From a checkpoint of a small mixture-of-experts model trained on Wikipedia.
Training: a variant of Muon for the experts, 339M tokens, 5169 steps.
Below are experts of layer 2 (counted from 0) of a mixture-of-experts language model. Rows are named router (the router's row for the expert), gate (a neuron's input weights, with its number), up (a neuron's input weights, with its number) and show model dimensions 384-447. Each number is 500 + 40 x the weight over its row's rms, rounded and kept within 0 to 999. Numbers have three digits each.
After each expert's rows: "comes after" lists some tokens at least twice as common just before its tokens as in all text. This comes from a sample of Wikipedia text that the model never trained on. Tokens count by the router's weight.

# expert 25
router:516504440529528545554456462457538559462550505571463553545450561524525555484542549509566505502489482486535433490552448541467450476550475525497547502483517453521560481422452545464554473550467459
gate0:471481497491466500465488527527483429500565539530555500511536558527513493483455506481468448528510536452520487545521502535477498476451478462532437515457450557525492541489506550460506506510547488
up0:532532518473538463537475514509500553485511546536507457483547503457474561565511519495491513528472514401500423514432474572478556503504429555443472477477520500510481549520492614498526477523520525
gate1:522551493465546547494573462455470481462513478552477490491548539529420457443528502493497489437465511503571464473474525524467468489491479509471500464457522551561491463498504527489527513551470505
up1:513602497503437526553484498480403553478503489492514532558498490529446543530519480459535522479445520515599430504540531511448469436477521512488540528458537485490439413499535493492515489482554516
gate2:453498565596600489546508493451500573491534471511434531542447496501534447532514502487501569497519550469532485466487536452513509567495476530464533519454526438434516562478498476464537502524592451
up2:467520488457501470556503499472523531496467430531457477551490574485459496473464458537543479544568550493521448458485485513508437451531566444472479475555494455528549391551405509527419539563502505
gate3:517595487489538486485580506471435432539495469491509538448550465492410494510521483585456494518515475499465462528519597531481432495545511607483515521530549492487492491555510470498534520479578513
up3:516530445484446530534412426494501463536452498480480505467451445502574452507537460594495533494503505553472508544537467464472529469479489567501498505492519602510485461476516468465493536523456602
gate4:428533517523495527502521473430505585476498504571536504524539550478490518521549522462531547527462528546495517451442539532522427422479421500478495540510432531495545489480531487549498512474440479
up4:442538477452516494557524539385506563490554475500521513543543412555485523514493524547512523538573459502536486496457542454531458440494542445528523563534512501510507529506457532520522408524457470
comes after: " |", ")", ",", ";", " of", ":"

# expert 46
router:482568448452560522521467457474553516466521497537462518540507558578509454495558576494501517468480490471519472448516500554473528456555408576464537555448482513456530495524493551457553443533477443
gate0:458564534489481502526510569554551526541483569531499487467546490464461505400472456452530458547496492448538516458485530473512593503513543496390507455515530480511467453560443499533459551526498504
up0:519500533497489434519415512540476545448508505502463436511561517526568487413524480482476499516514508473486533464562526438538556439446498546362495559491494536513511508527585531499551523461593483
gate1:479500551495464515484503508489427519555552489489508442500507523498461584491501525501415520551532459488531524553500511427528456451452506496470566516557410561531482558501512482615507505445535525
up1:499540523591489548554499483430440523490469462538512454525476499547476467512458539534454537508471557512513536568508525495472444484487561527524513503445495557544545535538555522509460505475513464
gate2:564545517507541560476499571540498516512425437434500487505512480479555479541451509527528551492478567521497468425496526436446507539490519509445465453441468496510499443512487530501529507472547462
up2:490496547490480515491520501507508491457496525488464524422463515491469540556507504523475458490549474501528459519505510493537460503520477521462405511531529590504490533575534471544468532511599518
gate3:499543505483542489590447437565413459495497408500444502487574566527435550509488506536528535541507423501516498481525480531522541508540442544459441555505507518442455544438531479480532504557441521
up3:462549478453521492490522488460453512540448500548427484558543423462468505493592462438540488556489443481494585481531583447420513504543497479463503552491519521509496604535491497555526526519476473
gate4:514467532506482483516511544556474432526508479602508488494550484431481487505477564554523511502497530487495490518540498512456476505484569532443496459425586537547475494572535500602516431552539485
up4:522498382523535506542398588518558503494492488487486578488443570512559464523486479481454559529550543561425484466524463523484518562428451544507467428544474494539539513510440506576567519529530494
comes after: ",", ".", " and", " but", " However", " He"

# expert 8
router:531502450532542548542467464479547541464565514568431526517434524536520539526540520532550478475430491489547452482557492563455444464521444537497540515435531480545562508433468529440540462562455474
gate0:479527566485456490488464486548452494511492456530528458504515553488506551506525538454556457531449513570484483537454463509544480438455519582564518549532499493429466484463524464498525456483531507
up0:451488604488497475509548483512500458478447511512479435515476474504495465507521538505475519533476542482518536506516535514452515449533581500482490490438453395521548483482473458442568516505425499
gate1:539514490478524519506492462475464570501474514484515532457520601490496553540517464555513477484488483490490430512526486523451453534494460563552523549451564513514579550498475518481481521422536475
up1:548376486502466480487459535491435452414534490506469503469482516458512513524500488482519551555513460414489591448490499512498500499487480536475479481517563525503448503511493466507529496496556490
gate2:527446467478435498499565507483547510479506489528475463414403486462511530490510527454529505451502497461531390532389439472421482521443390472512534546491503547521492456380410526564552566508479550
up2:528483516472548466529449461470556442517502544488529491505461566531438509451524420505533509485551496463513515457507485597442489585479556566496504502485457490491503458510437534483567544550525491
gate3:506511484454462508531495526518491496462488531473537508453505492465490515519550523488567433487453476424487481450521521461405554387489511411443393517514552525516510519489539520531503510576512465
up3:435545519467487513515471506479557447539461499499510510503475446559466481528455481474522565496539509491514508484500515557525415542484529454516552492447465492487485537579540470587511457458514490
gate4:579443541445508502430507464483493507481483564507462527483515572564473494533507530429506540489491564475464501492546573479534539505469501552582458507431492481549491448489498565494476521480614516
up4:431498481517470484524547471513526478509542479480501534507440491544546424506527475465524510511431500490495517528549520478480457514482529558553572510550456454502476511501585517455497506526452532
comes after: " |", "|", ")", ";", "==", ":"

# expert 14
router:513526456468535547528531471457510522509538471528442517511481500528483516458512516497535517444468465487544515535553487533457512454504474548509523506458476469486518475432521465456532463520432447
gate0:619501472432515478491491505406541443455516498495502523523494476464472530535493509501509503545533531533443565448479487542496555432515566469538487496477511495456560474507439484527534433530496575
up0:550486486552443475565509551436470410560477540565488527554497473505418536449474524536552487503464508546457520497537500502467437483553473462416549550498470519516515481493478443483502559507422599
gate1:545540512446492414501529481513465489504498504512511479472493461501484533457544537550501431514504513525487517554496479508488503515525522477526533413536511522450501481461522441510502478500544537
up1:537482544546519491446524487502410535557478454492527486474546513477518455431418470469504517530489500506500502496452516433526519531500546525552417475491459466474521578497548504454508491446472465
gate2:497457476458500513411538525453456464471489482531467390537495395447506552551431472477500511521422521435585505448472548470465511554455460493456440439473470479496452554469534522548452545541571596
up2:480460576431538501392513475581469443520488500522481512601558438525509481557495501432420544441505487501533529398488496561547473513529500474472478515545472525507524498507421522457520483529528540
gate3:484504539479515465446576473508564563552433450477476456491561526482552563472468603540571428472554540548467496466491546468440513522549480483445491455465517514476511532509612461586525452468520513
up3:538503488570491576477555501503452551504424516490593545523485494504540501480498535544426510441557481498479464485491414529484524526560450508461511544448545460515445561497503497475462584543466547
gate4:502449531457492498448487478546519491580505539492511437563494523529509501522496476475501516454439528440583569505461521473545546553473492539494503467477506502435451477531511599547437513502520569
up4:523526462513459592484467559477431470518494556493518523483476527542547437459505453513547473521558620486591551544509453489584469508560472541462442455470472488493521536509543442490518533548515560
comes after: " (", " ", " |", " 0", "(", "_{"

# expert 31
router:500571462537503534535468441414609502491521492494493523587496511520481492486546561517542503454476509514511483539539491598485452470518478522512555587500496510483528511482528494455536496509530417
gate0:527562485458573509453432461460540515458560528478498518532475432547472553457512481413451426521496532450469558457539541443511523478524543443391459555546412453429502504505475559550489512487563474
up0:537516442493497428505603504536466555469440460590484496483518505539514534520533576478536444506483512436470440568587497568520521477508462495498522491468536457566486478412497562441551459554481532
gate1:500528470475541436461560531534512483491445427578494561500540466523545444488513508558449494459518494527557454438453543449497490451485503574573569516501509432509420410495441508575451524453443567
up1:506505573504469492454538522492505493580485489540487589497537569549595529500512560543464511500494431567480532515469484539503515500491495570544557544440552414477492463517524512427399537477482509
gate2:535544539482509477499530528522544455500465520549472461506518534497502537493485518491514493532537502495550414503524422502405537572473476553502478479477526498473484450471503394502495434537495441
up2:498488453517566514502506480513506505463550495465494467469530445505506363489504461462455542484425487502490584501499550506523479463465490485514494470564488485477530524549579478517449515407544494
gate3:520562431542483605467496556481486464502517569534517495458510484554502518469489466519540500593541465473516511571503409509437439496500576471570474485526533492420514554487434474458500437585462528
up3:478546586494569555522485490524466525518547507579593443510480470529538504519507558485489579561456474470544506516470492456514416524551524497506525551495532501557502480461462471449556486478552450
gate4:500425530497444486365463551605533477505462584501485456441576482495474501480477528434506514480518494534489481509509599535460511517530493535532558437477554494546519499523459537509514513544539571
up4:495547543510475542478536456450507478526497462534438434455488476496437479514510511597513491499466477508473464503533503512587467487518550489535448578493445500492438516478611496559544495447473536
comes after: " |", ":", ";", "|", " 3", " 2"

# expert 73
router:541548448474576553522490425442532528469475462539442523531503485560499468475553542481561511513449469474484458466541476584467481483521423544503522527463471505487486423536506528492513477509484486
gate0:468460557433493495529455466529507537544497437503488496502495480503542504461492520508416491487509458415504508506499570477545539490497496536510524494480518512531448514399467434529492532425516515
up0:505495486504491508490512462476461518467489583517488462495511541541475496498524476528523493564514511533498517424524491467442490524569475514487459523456454573491424453511538494587451472509530488
gate1:560488431489492507565452532572510515494451494494513569525479478533510612550485515518580566464560550525506483490478538578535454472495501461518549448547525504478451468536545535435531480568461539
up1:516505452451464478423461515615493570518470509446468543535533426508537527510504462421543515478515445440479417543516520446549497538503496519497566569470441530453422443451496531529507502508537624
gate2:579534503464515469509442519517456474465497508419443595524466490469520566551511508470509547473541541545509446494516468475514569464509442531502413535497419513496537514527510490461486490479472573
up2:590534464600477577507477487465470516490498492371435467469564418529594406513536470493517462472516548529563463531468417528494523528501515447482443543478451496551465495484540552518504538499544422
gate3:520449512449553467460510502474517430477543493482500434524532535485488606504504456513528497575506514459500499468474430525517494456471534469492504504485491444558541540546559504484475507485512545
up3:530399489492490461519487518473498476480568511447476492499505409489471531489518490493507533473548533575501498551464497514507492557517478539526463456440455446499521470506544414548462526560538504
gate4:549515493462494518535460499564456580467525527479489557457502478483537549444507510540527524544527463512486495448500480515551434483496522434480455469505503443494472445509507510482473490551429574
up4:474546574520491505485471422498499454535533515512609549489482483532529497490489530517471484511541559542566544517533585554491518519489546499495558532508432457522589504471455470474512432538432508
comes after: ".", "\n", " The", ").", " In", "The"

# expert 72
router:529545422508557551591477449440533576449580505566450546545435487515496517501490544474513498464473475507501481501497488519494467502565514521498600508475463520488522533515512488430513434565484478
gate0:486491452521468455504521510430513489396555518474472511497526543480481471484544536555515428578544539492464613514523467449506587502499471540477448497476527482545479453528538493590477457506491485
up0:518433493521531459559515485486525480503509439498527497573535451474456534561553498471511524454462532452505494525455516539432536519567566454500511538577523536515521591497489461526518453501453503
gate1:527485587493464503552544484576446562489529513476496505439472558483568550530516536513476458537530528431419470556496493578471490598513547450498492460460435488496559532488542496481560491485506522
up1:459507474425517453538491462502520493581523535520510466436367440471535547487457409476490485510472510525455454554534494462539540495503469515457530479522476583483500518506525466470474432472452414
gate2:501554434483480538442524495488493459523497546537500531521518484492447567513400498541528528494487563464488445432450442455585540527476453515605482532529491406495528515503533527489516469540406575
up2:508498492543487471503475560461449479506555581455526484555539564512564534473510477558444484502562468437489403583503421455447512520458562460578480485511421441432483550457529556458563500532518496
gate3:521483420515566484477531567593488517491529477474493598527526539508552448526511509626584564551479598531452451544399519491441528457414474526485407454482460486451506477543482465528515544474448439
up3:566500458454538478515491453588537507521549485521498513534483481532520499537448583550499447491517424445494442485444443470423498481500525488542523527490555486555517477546474436531535432480534510
gate4:471425515509515494467457561494579500515516484533510482530532561482430519583536543474539423595485479483501515503546530522511473478601513489486564599518468520507536495510415455454590480550509478
up4:448513449475552480542469466506436483433530511525496541499497499506473536530531480498465507502468503520503469509504489503501492474484496486489442498536442523556502505527503556505503421511481494
comes after: ".", ",", " that", " where", " when", " which"

# expert 41
router:516532448584551552555450468452522559441492488521435536525477526538489519470516528503523508497471513491544464485518434545487448482502472506506545516430527527558551487484451545448540462536446468
gate0:565523398499487514455465488511489540515564492611440537528543497422380517515523528496545479476485450426497418535547578455498473584513545533550460407486482515543484481485445455467464451588517499
up0:531583546459491435510496442459505480533536516479493558475513500532474467522560524505454461468431471459467540515533551501613566468488552520519527446479504461562522485539498615526520415491512568
gate1:503562517535466485470469532519557501506473506506502517555485534485550449457524524467485522482561582484523547529537516536511488503476490460445551461452505466508592561495538457488533530525518477
up1:484474464542510514538539494475493467488516488533384506494470466495551495586552471414571469527514477464418447473463529399479502507515540523512571556481596549498507472447485509479508453496486516
gate2:506504423398516448442404565552474558423464511458621512535502535481519417448443485491457498508614556496467527564490506503461527573529443477528507482476524430459551469487529459463442505553564500
up2:479510528562432568474459396406585547498585439515462527547470508565577508549488481493452519467499450457512510450524522565530531501513476523535495537528497515467434502519525504457462442532419488
gate3:502482517468466505517508443495498526512471535536536452515470506467503474524579466457431485497499517490463508485540470535480539467487477505361465482493444463497578542492521510487506616560506451
up3:457514524484502462535502571479532490421517519457556538580464521502479513587467529455459516466503463461453447498567453525441470517532429488454494486585474532460463484556487512553545486437476571
gate4:508501470544505451461411475553513520506486473469490481536458534485548521502424530455512460518484493496511467548493549454389532467424511427470583538474490545473559466501540522459445479422515478
up4:570486541460429460476466506516501501457531459474538441481510584519536471484500459449495563520509540431423525478457521598503427519547481522440467510529475487550535562539430454533533419512446542
comes after: "\n", ".", "---|---|---|---|", " for", " on", " =="